Experts of a small language model: 294M tokens.
Below are experts of layer 7 (counted from 0) of a mixture-of-experts language model. Rows are named router (the router's row for the expert), up (a neuron's input weights, with its number), down (a neuron's output weights, with its number) and show model dimensions 0-255. Each number is 200 + 20 x the weight over its row's rms, rounded and kept within 0 to 999.
Before each expert's rows: a language model's description of what the expert responds to; "comes after" lists some tokens at least twice as common just before its tokens as in all text. This comes from a sample of Wikipedia text that the model never trained on. Tokens count by the router's weight.

# expert 32
Word pieces with f, gh or av such as of, off, igh, heav-, neighb-, plus commas inside numbers.
comes after: "H", "h", "N", "f", "y", "n"
router,208,217,210,199,233,186,202,254,211,230,203,189,226,198,249,184,223,228,213,197,232,195,204,199,238,193,211,195,220,211,215,205,210,143,197,213,183,187,203,209,210,173,192,203,209,230,204,211,190,203,202,168,232,225,195,206,162,192,185,221,227,203,198,166,190,201,219,191,171,200,220,218,183,235,155,185,186,207,220,180,196,195,215,217,180,220,205,204,162,204,207,246,195,228,242,198,212,235,208,190,217,218,228,193,222,204,226,193,175,204,187,219,211,208,153,178,190,164,194,196,169,199,183,176,240,183,195,204,179,204,167,188,168,221,217,198,217,217,197,191,206,196,164,195,215,186,197,197,213,210,190,197,226,227,159,212,212,195,204,194,205,181,212,190,238,243,166,201,228,204,209,218,191,205,218,217,195,212,227,182,202,213,193,157,197,201,169,188,189,261,205,188,202,156,211,183,197,180,169,167,209,194,183,193,204,221,189,176,190,195,205,199,202,176,215,219,192,204,181,200,218,190,205,181,202,174,211,174,220,188,191,204,227,204,201,243,209,203,195,221,202,188,187,218,213,200,145,189,229,180,163,213,208,193,172,203
up0,203,182,199,203,232,210,216,223,186,162,180,220,171,182,195,197,205,209,200,188,211,187,223,198,211,192,190,191,199,176,195,225,182,180,180,230,185,178,168,223,232,196,197,227,204,232,212,205,215,171,203,177,202,208,197,212,194,217,193,200,204,213,195,205,189,199,206,200,208,229,188,185,215,180,204,235,150,198,214,185,235,237,230,199,219,213,176,199,238,223,190,247,210,180,228,196,182,232,178,190,166,216,173,171,233,213,194,225,218,184,241,184,146,201,172,179,176,170,213,184,179,182,200,183,193,167,204,226,206,238,203,202,181,209,210,160,212,209,196,192,196,196,199,223,204,200,202,184,202,178,201,187,206,169,186,232,210,237,201,178,210,190,202,189,236,174,189,183,157,215,201,199,207,204,207,192,234,213,234,201,181,195,189,172,214,193,211,188,189,222,187,208,223,168,226,200,189,170,204,234,186,183,175,203,195,226,209,180,179,239,221,243,178,183,174,212,191,188,240,189,196,211,222,235,176,172,188,221,220,190,208,182,228,230,224,179,192,195,209,189,196,239,197,196,220,164,193,173,221,185,159,210,206,213,213,232
down0,159,190,222,209,165,229,209,196,188,197,205,212,221,203,229,224,202,179,220,201,227,207,201,207,209,194,192,198,210,189,163,175,185,185,230,231,171,183,204,228,198,206,203,208,217,209,204,212,165,199,211,196,176,217,176,203,236,161,205,244,226,186,232,199,182,246,206,213,219,187,209,199,189,190,178,174,200,194,226,184,185,188,207,193,208,176,209,213,183,228,200,168,176,203,173,228,215,214,220,183,190,233,212,223,171,208,209,194,192,184,181,203,194,194,175,223,169,217,203,218,189,199,195,189,209,214,238,228,194,197,162,225,256,230,216,189,186,193,196,224,199,166,206,212,158,190,183,231,195,200,166,196,169,218,189,169,206,201,166,203,219,178,199,169,166,227,208,204,224,238,190,200,171,198,222,188,177,239,207,195,168,195,205,187,203,198,143,237,202,221,227,196,236,200,189,221,241,183,179,152,176,167,209,172,224,220,171,213,210,171,177,209,220,221,214,218,210,178,198,190,178,226,185,235,186,206,203,168,196,195,196,212,197,224,190,187,204,186,210,225,214,207,187,176,221,203,200,193,209,215,201,186,192,205,197,179

# expert 57
Short pieces after a capital letter, especially at, as in Fatma, Category, data, plus country codes and abbreviations in sports tables.
comes after: "F", "P", "B", "D", "G", "W"
router,211,225,216,198,193,152,196,217,221,215,218,172,181,221,209,187,181,223,183,160,191,168,185,202,231,180,203,216,190,208,209,185,218,153,181,187,208,190,194,206,185,237,185,213,209,201,234,159,220,189,199,189,219,205,218,188,195,178,187,224,212,186,210,167,164,202,215,195,188,203,221,194,216,205,180,217,207,181,204,217,207,186,209,201,202,224,183,189,194,180,211,195,240,186,232,182,215,208,213,216,221,178,181,168,186,215,220,190,192,198,197,209,190,227,166,202,213,179,201,178,188,247,194,187,215,202,202,234,198,208,207,197,178,246,203,188,186,221,193,190,214,219,177,223,174,187,206,200,217,189,196,202,180,200,183,195,182,193,184,169,219,174,250,190,211,226,194,193,221,162,177,200,176,224,186,239,201,248,206,214,200,235,210,222,177,166,209,211,215,249,191,203,213,173,183,219,167,190,168,182,194,180,248,243,194,189,209,170,190,207,202,210,197,166,205,206,211,184,175,197,212,189,208,199,177,203,226,200,228,214,211,186,204,160,227,219,229,229,191,198,239,217,167,232,190,222,155,174,226,190,193,234,206,218,176,211
up1,188,228,197,182,217,239,211,214,182,205,174,182,170,221,203,206,202,207,209,202,219,157,178,196,213,215,176,177,214,187,211,185,186,197,183,195,183,204,172,159,188,218,184,187,178,215,173,164,185,212,229,215,213,196,192,199,220,226,187,205,226,190,151,216,219,212,206,215,191,173,197,193,180,217,218,216,186,192,218,179,215,208,194,209,217,224,226,190,191,201,197,172,197,204,217,179,249,183,197,190,178,178,180,214,238,188,180,233,205,192,188,213,209,164,159,202,167,209,171,241,209,205,225,210,200,176,243,208,186,201,187,238,222,219,176,221,189,201,201,188,190,191,208,210,214,259,212,210,179,190,165,187,185,187,182,187,212,205,197,233,227,234,196,217,185,232,174,192,188,233,240,213,166,184,179,209,212,218,174,195,189,224,232,162,196,191,221,220,207,232,182,185,194,210,170,195,189,183,167,204,184,224,175,214,180,181,181,204,183,210,188,210,189,188,241,217,180,212,195,196,196,249,198,212,225,222,194,240,205,201,221,216,196,228,203,190,208,211,187,215,204,214,233,180,207,220,218,166,215,201,159,170,169,186,191,193
down1,207,203,166,225,172,174,191,194,193,206,218,190,224,216,245,178,201,192,161,194,214,179,155,216,207,225,164,168,202,234,214,176,203,213,234,175,179,191,223,224,199,173,181,167,191,200,233,176,207,214,211,169,211,220,234,209,202,182,165,182,202,208,191,188,232,186,218,207,207,196,201,176,173,206,196,195,226,218,202,196,220,183,211,225,206,215,197,221,184,180,242,176,184,216,188,171,201,206,264,179,210,199,175,219,216,176,171,204,192,158,208,188,180,211,187,204,203,223,192,213,234,212,189,203,188,214,186,194,217,228,196,201,198,189,190,187,207,186,192,186,160,185,204,221,174,228,235,185,205,189,185,223,179,173,223,220,201,183,204,214,217,205,192,214,199,220,184,190,248,193,166,211,180,203,202,237,200,153,196,216,229,180,204,228,191,187,190,169,164,198,230,198,232,190,203,195,205,207,211,217,169,192,163,190,233,184,183,188,187,211,185,220,203,157,196,193,199,233,200,219,212,221,224,223,196,199,200,200,228,176,206,228,180,210,172,196,210,196,228,212,184,189,207,211,179,188,193,202,190,229,221,205,149,224,227,235

# expert 44
Heading markers == and === after blank lines, paragraph-opening tokens, and prepositions like from, between, during.
comes after: "\n\n", ".", ". ", "\n", "==", "s"
router,208,219,220,184,196,207,173,223,185,183,228,171,213,178,186,165,198,221,212,163,181,164,181,183,216,190,224,207,205,220,191,212,205,197,182,198,183,212,146,265,203,228,225,184,200,203,176,179,173,225,237,207,219,207,198,195,202,207,200,182,182,174,172,204,183,204,203,189,207,202,217,212,227,205,171,175,177,213,215,201,208,181,189,194,197,222,199,217,185,205,187,227,202,183,194,195,239,198,205,182,224,213,152,206,205,196,221,196,205,202,145,243,198,215,197,182,184,201,216,197,179,217,176,203,208,218,217,192,139,240,213,190,180,202,235,192,166,172,169,212,243,224,180,207,199,194,247,177,198,200,188,185,201,207,214,200,193,206,216,218,193,203,234,221,203,192,172,184,206,202,197,211,206,235,196,218,222,243,195,191,203,190,172,200,194,213,222,192,211,232,181,210,212,193,232,212,171,192,152,196,202,210,221,205,208,209,194,183,208,190,217,211,171,203,171,203,219,182,175,226,219,203,206,198,147,219,186,212,211,197,181,220,207,218,220,186,205,182,183,187,225,225,163,241,183,216,185,188,187,189,226,197,184,221,160,167
up1,178,224,216,161,198,197,211,195,252,199,208,203,217,220,203,180,180,196,165,201,201,211,203,205,209,227,213,192,199,194,210,218,233,205,218,158,184,210,196,227,198,210,154,229,227,190,183,189,218,160,184,199,220,195,230,184,207,243,175,209,212,144,186,167,196,222,176,251,218,220,221,216,165,180,203,191,221,208,220,213,213,174,185,174,196,216,205,164,194,203,225,229,212,211,201,197,221,253,223,190,220,192,184,182,200,197,206,210,180,199,212,211,185,219,189,165,208,232,228,179,207,216,163,214,232,179,203,177,181,197,169,186,209,205,189,183,211,177,170,187,199,238,182,217,215,192,211,216,169,223,217,198,194,203,221,198,193,237,183,224,200,176,202,194,214,199,203,199,210,192,211,193,200,207,192,165,200,211,190,182,165,192,169,196,245,174,232,173,184,219,201,181,236,181,190,216,195,210,170,195,227,244,196,206,191,181,165,202,223,207,176,194,176,200,180,205,173,192,214,202,170,190,193,195,218,239,203,197,202,201,174,171,212,185,183,213,192,217,217,220,200,203,206,236,214,197,209,214,162,190,191,215,184,256,183,199
down1,178,190,223,219,215,211,239,183,226,193,231,193,186,186,225,184,211,219,218,224,201,204,167,204,194,202,209,199,174,218,154,155,185,201,188,223,194,193,171,174,217,160,201,231,212,186,220,225,209,206,232,215,188,219,204,204,231,189,195,207,198,180,195,196,161,206,209,178,159,173,186,203,195,216,186,184,201,169,156,213,200,183,226,199,215,222,191,210,193,217,209,189,191,166,212,209,199,204,212,188,214,173,224,181,235,185,202,171,201,182,232,198,211,173,190,209,201,227,186,202,203,206,200,233,222,187,200,198,167,176,214,180,207,213,214,221,205,209,176,209,210,175,213,253,204,183,220,223,216,163,187,233,241,171,217,195,171,169,194,184,242,203,208,216,183,187,209,183,198,177,214,197,177,230,219,201,215,208,228,208,190,228,175,166,185,184,208,213,166,190,174,194,176,202,186,220,205,162,189,177,231,176,184,170,185,223,204,215,219,213,179,198,203,213,193,204,211,173,199,191,254,199,198,192,206,185,208,147,234,203,224,172,204,190,182,198,215,155,209,223,186,222,207,196,229,187,224,225,223,212,222,210,205,191,242,181

# expert 26
Pieces inside personal and place names, often South Asian or exotic, e.g. Maryville, Kar, Kh, Harris, Puckapunyal.
comes after: "K", "B", "M", "A", "R", "a"
router,145,209,184,196,199,187,217,256,224,189,201,182,235,200,220,189,162,233,205,202,190,182,172,165,200,200,206,174,225,234,230,209,198,186,174,191,189,222,188,195,182,238,195,194,219,227,214,193,169,178,192,164,218,202,180,194,217,180,208,193,194,221,214,178,201,200,225,190,226,186,188,200,206,215,180,206,228,224,209,211,210,222,223,199,218,216,167,203,162,202,218,186,173,178,192,178,227,229,193,201,239,193,197,161,190,220,216,224,191,205,214,215,176,190,163,183,171,168,203,200,207,197,164,225,224,225,198,239,212,190,181,179,176,193,207,184,194,240,231,194,229,185,216,235,191,233,229,190,198,213,183,176,205,221,180,195,203,229,232,191,188,175,210,183,210,212,175,227,196,203,151,213,177,235,181,237,214,213,189,194,204,220,194,199,194,191,174,201,168,217,197,198,243,181,186,193,211,185,158,197,186,187,228,219,199,200,202,197,172,224,209,176,196,168,194,196,217,206,173,202,203,173,200,214,194,202,210,201,221,230,169,187,199,196,218,216,209,209,169,207,217,209,209,258,210,218,204,200,197,167,210,200,212,192,162,209
up2,223,208,194,159,219,191,262,190,154,209,213,200,209,173,186,194,227,181,218,200,218,199,177,168,216,166,183,196,203,233,219,209,219,229,201,193,209,204,199,203,177,227,203,211,181,163,196,183,166,179,174,222,215,205,169,218,195,231,223,178,204,222,179,187,198,200,213,207,191,190,213,220,200,223,193,204,187,189,192,225,169,177,217,203,169,167,203,213,182,194,186,221,193,204,238,238,210,229,205,232,213,191,208,170,184,211,193,234,182,208,208,202,207,215,180,207,192,189,201,164,199,200,160,204,213,195,224,173,218,225,182,178,245,157,223,195,204,179,179,241,187,195,215,212,211,219,209,219,180,174,198,204,194,207,204,202,205,214,219,223,220,164,197,196,199,229,184,203,196,194,207,237,192,186,194,217,188,191,182,198,225,195,201,193,200,200,211,206,170,230,214,181,143,191,198,215,189,203,177,190,208,210,211,188,209,175,181,184,184,218,214,197,224,206,180,160,209,195,203,217,192,171,223,179,156,184,183,245,242,187,234,200,216,230,178,240,219,183,174,211,210,234,198,225,213,214,192,180,158,201,206,235,184,228,189,177
down2,209,216,232,212,180,178,191,205,199,206,201,220,185,193,192,203,195,196,206,186,216,190,202,210,205,194,223,201,178,203,188,161,182,218,255,183,203,192,235,190,159,192,241,183,199,200,190,188,170,169,181,199,201,194,174,198,202,183,171,170,216,210,218,203,182,191,225,195,192,198,205,185,184,237,202,198,191,203,221,217,244,188,200,254,175,171,181,223,202,191,205,180,210,179,240,184,201,220,188,243,228,206,196,177,200,208,226,223,226,185,171,223,217,184,224,184,207,203,190,219,212,202,207,207,206,202,208,227,240,162,167,226,197,189,193,218,221,185,164,186,178,184,211,207,219,182,206,235,220,182,195,191,241,193,189,158,187,190,187,202,180,210,178,203,187,171,208,201,196,190,208,210,233,168,224,186,205,193,176,193,220,206,175,179,214,201,215,223,201,184,189,162,203,187,231,198,214,227,218,240,201,187,212,222,205,223,183,205,179,197,176,204,195,174,198,194,201,185,221,222,157,175,226,203,231,197,199,220,195,219,196,194,160,206,155,195,214,214,191,206,227,238,215,197,232,227,214,157,187,225,230,205,164,168,166,157